From a checkpoint of a small mixture-of-experts model trained on Wikipedia.
Experts: 48 experts in each of 7 layers, 240 squared ReLU neurons an expert.
Training: a variant of Adam for the experts, 676M tokens, 5155 steps.
Below are experts of layer 4 (counted from 0) of a mixture-of-experts language model. Rows are named router (the router's row for the expert), up (a neuron's input weights, with its number), down (a neuron's output weights, with its number) and show model dimensions 0-111. Each number is 500 + 25 x the weight over its row's rms, rounded and kept within 0 to 999. Numbers have three digits each.
Before each expert's rows: a language model's description of what the expert responds to; "comes before" lists some tokens at least twice as common just after its tokens as in all text. This comes from a sample of Wikipedia text that the model never trained on. Tokens count by the router's weight.

# expert 23
The preposition of
comes before: " the", "=", " a", " his", " The", " this"
router:469496453467462468550510464460534540530533525503503473500483510490496489508475485488484479432462466541475475558446518513495517538524505516531483493490488453472525528488528522502487486479514515527513508511511512504512482479546483487486519515493469471515525492521470499484514451502513490503518526487469506497485506472492491519508505491501
up0:527506482460465515482493473506535517476496541485473515481487509553470519495489515490482513517477520519515485491530511478494509497506502502501478498465508461547449498483528546438518479486538507547458499571455478473459498518501499519489494526487535468517490498525492500537520514456468480483511494488500503522516474478520498530455530524505
down0:473479468472509521476522537525522528528497520473525479482510466538487484493529508521516522476441548498528547490515497506507524536533470485516462496497561473468465491499494492471548485534506516479518495545486499459524505541540517507543503534558473478468474463524513475513493538520507482533495517485489493533497477525556478518475532531519

# expert 18
Infobox fields and units
comes before: "-", ":", "2", "{", " UTC", " /"
router:479492542512526465459512483499492487517495515488485489501519526489538526479504477485512514494539493487505543496496453454472471468482486504521492489460488495517449535516528463534470518500495541508469525485531521511510500519490560471544510514516495499520485494534581515471515518508492521476455486531490502506499440485495514490504512449520
up0:491477506465534465509490497481540488478514497476478488516463517518486523490494491501482476533504510537523481474504477515520526484533497497480513525504495528516492498504504547451472490479474511454458502479475498495484544515458510444503522498509483487501482516483475516486523498549428530472500531499519432532467513487452485524481518503514
down0:485481482538515530509529479530494500509503493510493511499527465546529500461524491485533498508549497499510492490511520555519509557463450474488475550524481493532472494531490488462516535541487460518496533495475495500520525443504487515540519424522478513478470506520494490478509482516485494469491474580519477503510486477543482513511502468547

# expert 27
Time and place prepositions
comes before: " the", "=", " a", " November", " his", " September"
router:460463467475522496508482543505538562545490529496481498514520474522447489500498479502450495501492473502492491528483522524474515476475520519495501464482490515511529531504551558491473481504500466480526505533498507492530497526512481528542513492496492467492494438471541483456512489485471478468494490490492485532526511539495485509473454503485
up0:499508509522514486505498530499476521509474501518502485507457542475528521563505481521484454529483494486528491524478485450529475514509484491525513516507522475495472465499518524471514488483464484490423501465534560500488536447498499522483501464483481452490521512565549487536512486518534517469512484453532522491473497502494494470476538532521
down0:497493506499486490506516498515488446516520502479472497507538507497510444463524505527479462483497517481462462494517537468471486551440505459483487484488493521486504504550489472462454558509478538485526488523496451510502519495492486538528488502459539486488515487472504501490518495498484440491493530475473481548517475531510488533526468463480

# expert 25
Conjunctions and clause links
comes before: " the", " and", " a", " but", " it", " he"
router:507539497480488513513458521457523507530474523490515510505450493461490521540523496490478502501437494499496446545466526518499531502482520468556558476486501500508504488543553485492437465463512534554505504548527475522508494521529536467516505529512537496456504487539521496490455485516482501488530514459521535514506519513514504504512528488513
up0:497489533554511455527547457486502506485516504510478506480501488511512447526451509491512487493532552520545497511515439506500505494558470503488481487502514507532496464526440474492514525497493517517499496481521511495523520514481484523515494472477513508466543495522534513542490505532494525500537491527529483478517486456534509490541510486487
down0:511499509480456500535485477486477525513510496484492506510506437497502516493481458504510526527501481495528519479488514543465465477523491509466507513504464507507419486519522474502491466511498472537450529501516527527482500518557499512498480495516493542508507468481527504489498504516476512523530513514526452528499479501499482479505508540457

# expert 45
Auxiliary verbs and adverbs
comes before: " a", " been", " to", " be", " not", " in"
router:532543477473506485513481523475503469471527521471527488521528527486477473502473480512492502537480467492509468557466543457505498540526529502496493543451506490488498517545493496477483504474505458520508509490547545490482512509516537466498488489512487495515487514514506449458477494519502518454477509490512474518505469494459537535504535484446
up0:452510496504465467495494487517462533498528449532517496499525491534521502523477493504521499500509476526475529501535534523496533463507465509498469516536479539511484522470519512488530535478491506479512517501504489496490490523507480508491528459502471540511509455459478472528537549520484550480495506543557473521483503491485503523496519495520
down0:514524491527536444464477506479505483508535495509535495499503487544491520468498512508516528486497466524482506488508548555485538480475511425517500510529527510536478496524497525519495511520518547484489513482487492542521524465537523511489513488520483490529505501532517532499550480498551517483554502498460454483496487544500526508446482493490

# expert 20
Music and film infoboxes
comes before: "-", "=", "The", ":", "American", "Personal"
router:520467500528526511485536490519515488506511530513508536530478517495517519577487549505471513502456499499442517447508490532549519510497523509516505467504479542514521523508490513502497560493461514485495488492505506468536507480459487505504483476494488523489476500531495523487478486506522522516486534483546497474497469524518476507521532533443
up0:467511505474511486504499482487486506505521483507459527483472538490495526499485544487527481493537580485469497479511485503527516488511524529522509512485488505547503493508438516511495491507559484548552486471514493501548531472496502495475545507498512471516513491490528515486519516547498539488509499459471505496503496526497535480522485534493
down0:526512510462500487505530504503518479518476464460499505506512501489488535513487481495491505537534486453514472528502492538476467483511496490504481532483507456485503543544501517462510534520456443485511507508423510493545513498523499541488530503494467468533467506485475495519477471527481494481496523504504472516502487490471509480518484461491

# expert 42
Table delimiters and symbols
comes before: "=", "\n", "  ", " ·", " %", " L"
router:500516511491501499508461499501484494501489472511480476473523519530466507528499483503497497513497523524464519507492491525453503461501514498494526522502466537519498541523467494520490498474526487496477508505460514516490483501529512527516489505510504522526515470495500498468543503478516504550508486469485469490482474474499505504524528575542
up0:492438430476489495520463541480492492472491504493465466472472486474484484540543473502497520500516483468509457515450496486484495505498508470507502521496479530546479477479469513516500481477465498520473491489483494518498509448469493484472475462471536493458511499498520525546548505474502474536482491516501543499466460444504504446474486502494
down0:455490503484479527488483484520514510471545542508512482498492516494498519523469480507433496554504488489491541519486493501497482502505437484477475493504469519478488433514513515491507478488475510460552494496519477501497503516530495483533503509528539471494527501495484487495497431500511485502453513467453501513544513538477492499494513515517

# expert 46
Sports career statistics
comes before: "|", "-", " |", "–", ":", " medal"
router:575508519525519486490473507499519493468491491541511513507491505520500433504520518544499533498533527497481527455454506480479509553496541498509519477516525503485519508548478497476533539508539475528490513515478492429524522484547475490472509427505530515524511504466458478486473532458520475548518482451473495503485522471504537519498517533508
up0:487542527509464511493468521518471510499456462531487474489517459515503487509491538477532533495494534485454490473526516549512520520487501494483481477475505512513507482480489462510494489500525486561525483507519526498552546492521501535531501462448560494466502482532498522491470537463494483512532457482518493496493510501518524556499531467534
down0:487534479505466511506488449528481475472505525495497438502495485467481492509477527489485517478481519470492504548472502509501510473513497505523494547539473491478516504518504539493493519485514481486449512490527469500474494489490512496509479495513489463495455539486510532475496470505550550452461496503479492485525500465474497509504494482523

# expert 31
People, verbs' objects
comes before: " the", " a", " his", "'", " her", " him"
router:515476475452508463525457510508475560510461502469511492495464491509498484478493506475504535489447497534509498517480508511490498528493524471479492494478504511455449524476532519492485453502499473481519482491520474469529490501547488492528477488502465449489501497473516509538492507518485458479546491488477540530505521476491511514510506527470
up0:454566444525535506486503461485539438494485474496500518456504486479491444520463503452505525491494507535490450487444521489522526525503501473518524551450534490500498537517489524536510495495494498522476526535463518470488499536505509520529492485479539517526492497520486479482511502481461501530526487492475537506506476509493525511465531505492
down0:477506520471523495494462479431493535530530463503464521497509547531531546457508493531477530514506478507502509494495485491504497519474540507463505525512516492466504460456546507532546498491475483487526461467471472438484503507519484496521506498495535493523484513497491550492483494527550500484485509494507505516473533480557464471498485508505

# expert 1
Closing quotes, parentheses, noun ends
comes before: "-", ",", ".", "\n", " |", " and"
router:482497517502511506482556539550501542526524472519519534493496504506451524501473507509473512524476460512480491516515534489517482482487476462501526536519506504462491499482499483507501533524514490485496470496521486540450556529468510518512520498545456523501487514512530484508480458502531519494456488494480500503449508527526498503507475519509
up0:504463498448485495516499528498502512468514489481468510511519463482473468459532501495482524501476534505504451469556501494499512518537532517468475489517524450510452506516523523505460497511470503511516495515503523544497544484547518488502463503489518507494488487488416520517491522486470481496512464533550502499500484508528500522517523470492
down0:523491483502493476518474511448500517533485539478453512538512473509505490528505480547522528512509509534492494531524489506474509490536515526444471488456488504494489542479528494495500540440492497443491542466518517532525482542507502481484514499524480514500521489508485478470541512517501544548507494502490493503462461489511532475495493463455

# expert 30
Organization and media names
comes before: ",", " |", " (", "s", ")", " and"
router:484498518481535515478521477552502472501485480494477483457469495540486509508483508523491485514498507522477504476470486508512528458500487510467485497496507483507545546490497474498489527507515519476491473521467523503518495518510462526489488472528517476466526477533514511492470487505545553484479469502496508499482563519519491466468451554521
up0:496512509495466480580495550502464523512512483466531518480462498535470469537469454535510521504502492503497499518492483500512530582498518470540479546508497511490510494467468550471463517505475547496464493504500488512530474444469513511492505479517538549525509503492469528518487506458519487484496480532500515515524490500522492476490519477501
down0:504513512539566467507540486506495517497528525525475489563499499520472505472475503480499523504519491488532510536496522537509489513531525458509488501508506481514465489546503477529505466498533536455500504512513515455497491532484459503518506497524462494510496497469526505482475457520512474514466482494522499535527495477537510454499450474532

# expert 34
Places and social roles
comes before: " of", "s", " in", ":", " and", " was"
router:458468478519519467476519504534461476497551506502486499486544514464509500445504495495493482459528509490521438525523514493519500464513478503479491535505507532495486527499490493485512526487500490486490525498460477514479497522500523526509495520526492501423510495511524518511421459489512529449450481490536527503478508477528510510507507537470
up0:533507538524480517477469549510561527469511483476548495492462468509531501492524471473480472486517481500533520481522510469484487489427478494491479503494513472512508504518488469465519422504484486545495454486487502500490512529509491482461534523514483486514542511484468494494463494523456471509496517503474505474503509471495485487479470498526
down0:469502494493472536446508513503534545507499517498494519495517523511530517523444546488520493508514494498484480474519498498515461494483533496511511505498482507462492518491485523481509477499472497468503517490459533442481497470573490495469452493494460527507498459472504510488509509539536489506496464502501456464534500518497474485483478491496

# expert 8
Numbers in sports tables
comes before: " |", ".", "–", ";", ")", " /"
router:497503484540537458491492500482484510522479489552542530461523489509487497497520480466552476518518549476509528500456488466466519531506517516462510487503507506493524483538524464531506484535513476546502494530535480502494500506524479531515506467495469532542490508492480489496559472487481500522551475475487477494497533479464500501462500504521
up0:544497523484521494513476523512500519506483516502548463484511471500454459489470482542474540496475496471562475521491487475503490491509476499443502519523479485514540525479447534499479523519496536518492500470494467500485513503468503507519492482479520498475471526448496547500476499489542541508519505520463491486502497469501432517526513472535
down0:496486482505488558546504522519504505517489488529488477438528534531525495514476534490521487474440505495552484478511523514541484476519541496485522499479464488482468498498509508476494503536445450477501534485507514498507458514507475523501489496490519525503487524505494508530491528481516477522506505471473524486495549513521485479478486506483

# expert 47
Verb endings, particles
comes before: " the", " by", " to", " in", " a", " with"
router:447502506491497457510526543475466508515545485493493512511504508491520498498522534488461517502487497522496448547496483444490444543465530527516512476488515462477531512490502540504505524494555516488514516490541538473477521508464521493474557522492511487523468505470523470477470503466531524465491542492489500508494546516476527499530510508487
up0:483527476525447504500486476533486511519480487546451484496505541448527437506512513522483499489456517510488511481482461486506503484486490507485486539485514498530503497512478464526480458538482480487521519516491520502514516506487503467486505528505491504493483476503521495515522534486481492531500536527492497493492497457441519516516473475536
down0:458494512484507550489451508530512533490482500490516476530526479518482534554490496515502429559528483441484506498527524467517512487494532495533461495492474426524468504407526507480484530519519484516541505497508470496488456507483512516453491493499510457489546453489545527520493489527457511544491486435436479530484441468506496497465534495515

# expert 14
Technical noun endings
comes before: " of", ",", ".", "s", " and", ")"
router:488491520498529513477521483526516513487531516462481445491484535486507515492515495491494511539508474484482485498515473473499538478517451478513521516479514477481500523533525526493531484494523509508527490512527533519493511504505520435445540501514489464475486498506496513516483464497495545478495494517506504518510476507545491465518560520546
up0:491520500473484505483484522491502522485503445457505518495482471477445477485507497501465452468484487476508510512526519512497509493519544473510549510463501521499481523467527524502494497542504517520509520504479506488481533505517529532515447506470496490491530492542486488528479490477502493499491537539519494485499461528517561493512454474493
down0:485511466510515541478468461461537552513477500496537484460452500525508496500476475459529473495484477488516518550500487512496527487497515484465486513524471470501533517515514473527531536494540473521457482510481518494480490463482534495509494459497436505447490495464467511491451525473484497505471464465448499498494508500510443487526483514472